Below are experts of layer 9 (counted from 0) of a mixture-of-experts language model. Rows are named router (the router's row for the expert) and show model dimensions 0-255. Each number is 128 + 32 x the weight over its row's rms, rounded and kept within 0 to 255. Numbers have three digits each.
After each expert's rows: "comes before" lists some tokens at least twice as common just after its tokens as in all text. This comes from a sample of Wikipedia text that the model never trained on. Tokens count by the router's weight.

# expert 9
router:135166097151107103123110138112083152130156138125139139118125179211142123158152103136150116138074116142082130134153117187106133167145140120087148130155130128109075128095131112147096214054095071137145121164123083094167130117162177127084163099057151089107162151127114189201132164083108135098111153137127121116145102142148146155100138108158124117212105176107141184132125103166117049123205173161145081108173189138076111156121109151127182139131111112081140104139146075142177111112109141142170136157105088125108161187096075162084103097190139150162097095100136119119134145159194153146134143123128123138125145124103103141101064104107141138159113074032147119085092156104161204148149135143113086190116162116053145143134115074132167114117174157142117070106053134148102121136111151
comes before: "\n", " The", " He", " In", " It", " She"

# expert 18
router:159087104149110107146072122202101143159136122138173147143123158111132163149091096104164182123202188152124115101152111104068136116076143175127133102194076148113102120209142096166117071140102154151153090169123213097125152105173159116122136126112173122118088147166086142037138115101154141131150153096092184109114124158121142115129134159126136128112064125139145159172157134141143105088046102148112109142111097062102066094145134125130179132114099138087125155150090122158115072171110129103173152165144154135139141072086117179137099076143159166128144099120137143161121113170152117169146143156124117186160179111223129116136150152097172147065143129138113152159114096134154179146109106074153132160142224152166151115190103073129140109086126088142097087143085095178119092137126097
comes before: " a", " be", " not", " the", " also", " an"

# expert 17
router:166183096086091143158033119076093124131161115147166112111106124123151137093160129165116135182137173144135085135103111149153173138105177065108107125153131164092137131105137113159094101112079135094115107132146064122183018125066128110153047113205132100108134142154108114151134183148160133105093105188118133076097103124135112098131174099163162113077126103105125125105101110092178097177119120115139109144166081154169102174125209136176108156119138077124128147108165103126138168146131112200136079117130124132137098165143129077116078160118142147081154123146135184093125132096150156093112122188102128111112093127115105152182151131155131083191175159130109097132152130135136116067087119178086095074115044164079144110069185083154090149133141116160105133119148145127154115114073187
comes before: ")", "°", " |", ".", "%", ","

# expert 0
router:140121142144197088134156148161165094143141138104105118112143080083126132123088096107142173094102077079135145135148103114125139121181106141129130151105110126121133102052128130070153091155119155075092126115091168185147157075079126082083148165143149089122124083170110084134149090108094131138139126135153117111140104143105116125173158122124100155140143115159153102103152153155108166091181045136116198072136088117161148150102142144134122108118137174177133149154087190115087157157124148105135158144136125110186133167116080096139171122114103101144182137118151136123161166039160104110123152176159034046093097120170121144113166125141131153155116206183178255078137121113118069119101139183128108137105105082161128150122128158159135153177081173114138099149097133165130099084145151
comes before: ":", " |", " •", " by", " Born", " information"

# expert 19
router:109080154168128083111080112091137134129147092123141101185111066121098091106135148161187101111145100121110181149088126109183115093144116155121107180132071111136163092137047149155145108054128156081098169103106122123119105153077072161124101129157118080177064116102125136132149178126148170120107194186082084168120162062167095151147130149175172108122136179164136167116130137172095157112104129114160117122164167171186159091201148146154137106119135098194105164131074106116125156164115098164094110074129101175107146116123108143094081049087103101131109175140156142134066108101134103110124171165165142097160146093129135091118104171109147112088069141186163076140150109161169096118143160143111133104156137146112105122068222128182094103108104119104099150167121154149116119093103090
comes before: " |", " 0", "–", " 1", " ", " 2"

# expert 24
router:155103181143185133096166083125137114098171080100125138144148131141110173174179201116105180139124177091139113081169114082114173116185126111135177145181136081137150132142157090078120124080129151152096121079053174154159130091130124148132159074182167103118195140078153103125131106086150128168167104152105119110125160158140159116125145106125147093040131222143141182132085135180151116119138137145089128147090122186132056085127166131167100119151123170096148131178074104143083149190127137139176122156108135158103158078085165125118078108087112149095089151125059149158143110091133147196148069117110193133077131123165083089120134158142125105069117122143083119153094125135124125111121141105181127078160186124145118121143127115095114155075147181132156114137150117144186164129186138
comes before: " the", " a", " his", " this", " September", " April"

# expert 30
router:085182094202112147137046151152119102120073095133158092097097099052100167148128081129173099114147137121121091196109130109112151166079127130196156108103115157125095168142126141119177175106124137108186142144185153126116152119153125104181150070113160131106080162122147124133156132157137080095146124155131106102159137127125075139124121121095093122187139122124137116154126151028102076103161134097104126119187154145089166122107099115107090096145067129092157185129131124084142089092198076105157132173114073093207070133131114098076131146142150161145103137104167093125092098129126083131134134142159110100117128192093083105191131110135115143083196105164103114181148150113176183158109107093109035117161144130108142110131134141085079121104118148172080154131113107154159096156191097
comes before: " was", " is", " are", " were", " that", " had"

# expert 26
router:128118151168135118103159121098084102115118116157118137149128157111082196112154131185108128144116122154107127099165121131143160173116146103158180173143184154095121114124133171152146161186041143135139102135154129150084071169143139142100096187111131126111165060103116132051112055168086133113071097123090101161180164107127157151104115137164145102139103068151112148135120130129138152161095130117120095111139088136132113071114155138160082163155154101107109145083121075114126131133150112098128123154077042119108140153139156165108175124108153150084050089121196113077125105176170094141110224123125195144080066063147136152161103158115137200081155125157117066169125154157138127138057088124093081164137164078131145153130098071148126128103095190104107107103078157129143106083146145
comes before: " by", " to", " in", " on", " the", " for"

# expert 6
router:159136093117121082063137097153107168114121138116111135130083135163154159130155154148139100129121124175121131114112211098148102104161111132105121158103130157139134117126111123153155122169062134128090094176153125084071177126110198122144122130103061150120058150142120106133131151116094155154206143102126104177155106095168142160118133122092103117100119123174114132163118179162131172120077161154160056127149139121091106095177133058133126086105091138110132088182152163080224126119091150127126131115228121124140150156148123096158148192185151072137085093147217175109102123133184141127124099130104153121157173130079091087142151153115048096157171149102164108103034143140172147114117150138169202111130174119088092125098158132178143089184074137130134122124086155126127119142150119
comes before: "-", "|", "===", "==", "\n", "The"

# expert 11
router:188166144100136048163104128113140141151141151091165188083154129115156115176150156162124111126127174150079112143130113203083098123100151126100147098164079118140181116113118159133144096133109080122104146148069122150129144086134136100101174184150154153084146116076101165139149128117096148124098059107086143160154064171107098116198168144109128133183132192072133093094107163096118112121178134120145132204098094038144128186135143150175112111100169152130115124161100159076130114045077156158122123140163126092139148134131117132069154151185104102136105173153128111128143144120176101132111159123093129134074099134111097199062106122123148120131100144149158120129157109117180113140144129124165093088156147160138145152155140080173125232151198090179122072128118070139064125114129101
comes before: "-", "\n", "=", "See", "|", "Personal"

# expert 13
router:145174128119125123192085166097090099153079089160172137092115093095065154153151075126174130134105081176097122147092150171124077181130197117155113150097127172093078101127211159135094182031120156104110077144193113081125121132139101156164097106143098159087136146149185170122117167141111085125167208161139107117064113115086138168101119204132158125127097116155148127145131130061160097164129125122123110133165069150103134134153123126194144142135135126159138121092186152117093149157139136153092107118086103122154115136134091126137086149135130130141121092107110174165087135161166187094127149132113121096143133170135155101151123116132178135180153139103142067119165189058124121173110139144106070129195037169115126131105102109098074099151137090130125148089102158126129111124065177
comes before: ",", ".", " and", " in", " to", " at"

# expert 25
router:074166102104146190129095152121107137125205105136149172170168137144085099077043165118155131089142186142161125129122101104136112196135122146097073165117138096098147101124089079129129107115137151108139129095167106090155067189136082187131096173204145155094139121145158167175059170132101117145123166182122180115089190192143113148134116177123182152131121088124107122067148112054090100112128127127159137139105100142111129148144115146077142112167155075115129141099143070167125107090157098162075149148094160120122099120177185071152094154165130170103120151136099109144089107107140146154087083181127141162181146082113158177110112185140183105135098148173160156124103120092089126063134129147129072160121047107163120140115163130131166114140137150150138106122089059093127119144144162
comes before: ",", " (", "'s", " County", " District", "i"

# expert 29
router:114107140141102156150046116124064099161139133162155106120074159159101189198180094143135180120149145133071130176119148166131152153078139125142108152095156124108080121106137161221142142062085096136136135151200119160120137196131063154152171154139099132105104179174174112162154135089104126082127174094124161122152124161124127121103133121122160131149112165137162134124107116100044080093162131119208094144144083136114123136131159102047121090135089125173167146104105141099142079128137155063087108097168154103127125187217115082069092104128154165172131116088107107141136129119148119165193084125140097142162105111114102121103129090124114117110123111158113097127153204114083176106124091161077194148154095089130153132147137109093086117106093148153138116135121112172091176086134180
comes before: "\"", "==", " ==", " |", "===", " ("

# expert 16
router:172097128152164130190133165129191102148132152117105090079123147144118115159093119098177123094152122149072130214093127108133126133087129133138121172099122164086120129136168115114132176107154122099100085135196104142108125128132143149144085091082100195093080185131135167075103114180150130140127141176148085114129124135088119170082139146125112095195093140129100071097130141104087138111217170130074129144108139119129197133156074113113152120163116134149147103107153092136119079152135132185099138120092109048141055119168086130113140105106179128188155156178190122124140096119208106146138066114139176158206124098157148093110120128121126105148137074166113144142160136125149168161104123167108154118143066105103145154165114092059079063155084096106150109128087135170197143172096165
comes before: " of", ",", ".", " and", " in", " for"

# expert 20
router:095143095095135070112074092102131130077112135163114065129130106112099177099110161123154133105124154119194141075069124145122090151150113133118136102120108121147166211142106143147176084117150130163165112188065128126146144161122132128034142148130148138145121090102130142178111163117120140147117108112135116152149179088117135145186148154178132151087117144163167113140122129157090107120095138151086145166083093104133071147118095118170133144086172102129090121172133081134135114131140129118143144089168103170140110184047015115172164104162113115072151135124124125149130142113097194171104118148121100141139085086197110117139121058129137129172101100072120056126088153139181090066138138117090159112148087105064101144128190110221153134103144160103099180136091078112153065142097106
comes before: " |", "|", "1", "2", "0", "3"

# expert 22
router:157125119153150129116129148115192194106106113097095099086131109136104151132109221135113141075117112146120089135141143098138136074128183161142155120136109141094042149121148102059118160082169149125102188090058127131124176038147128147142141113103157145123181139124114132062136138144125089112139123153100110106146145085183137117090118073067153130104131165125090122130062138125137101171144117101062083107134149163124078065117174153209077149175108176057147126076088083154128121149139172123109126150105122140115105126115153189125107080088151176087073117132100132141154100134152125118123108133136169181120136143133084074095079099141098087097094136140132083195141115126166121170162112085108054081161185154137122066134169153118105136089193158133119124110101162163154114124139173
comes before: " the", " a", " his", " their", " an", " its"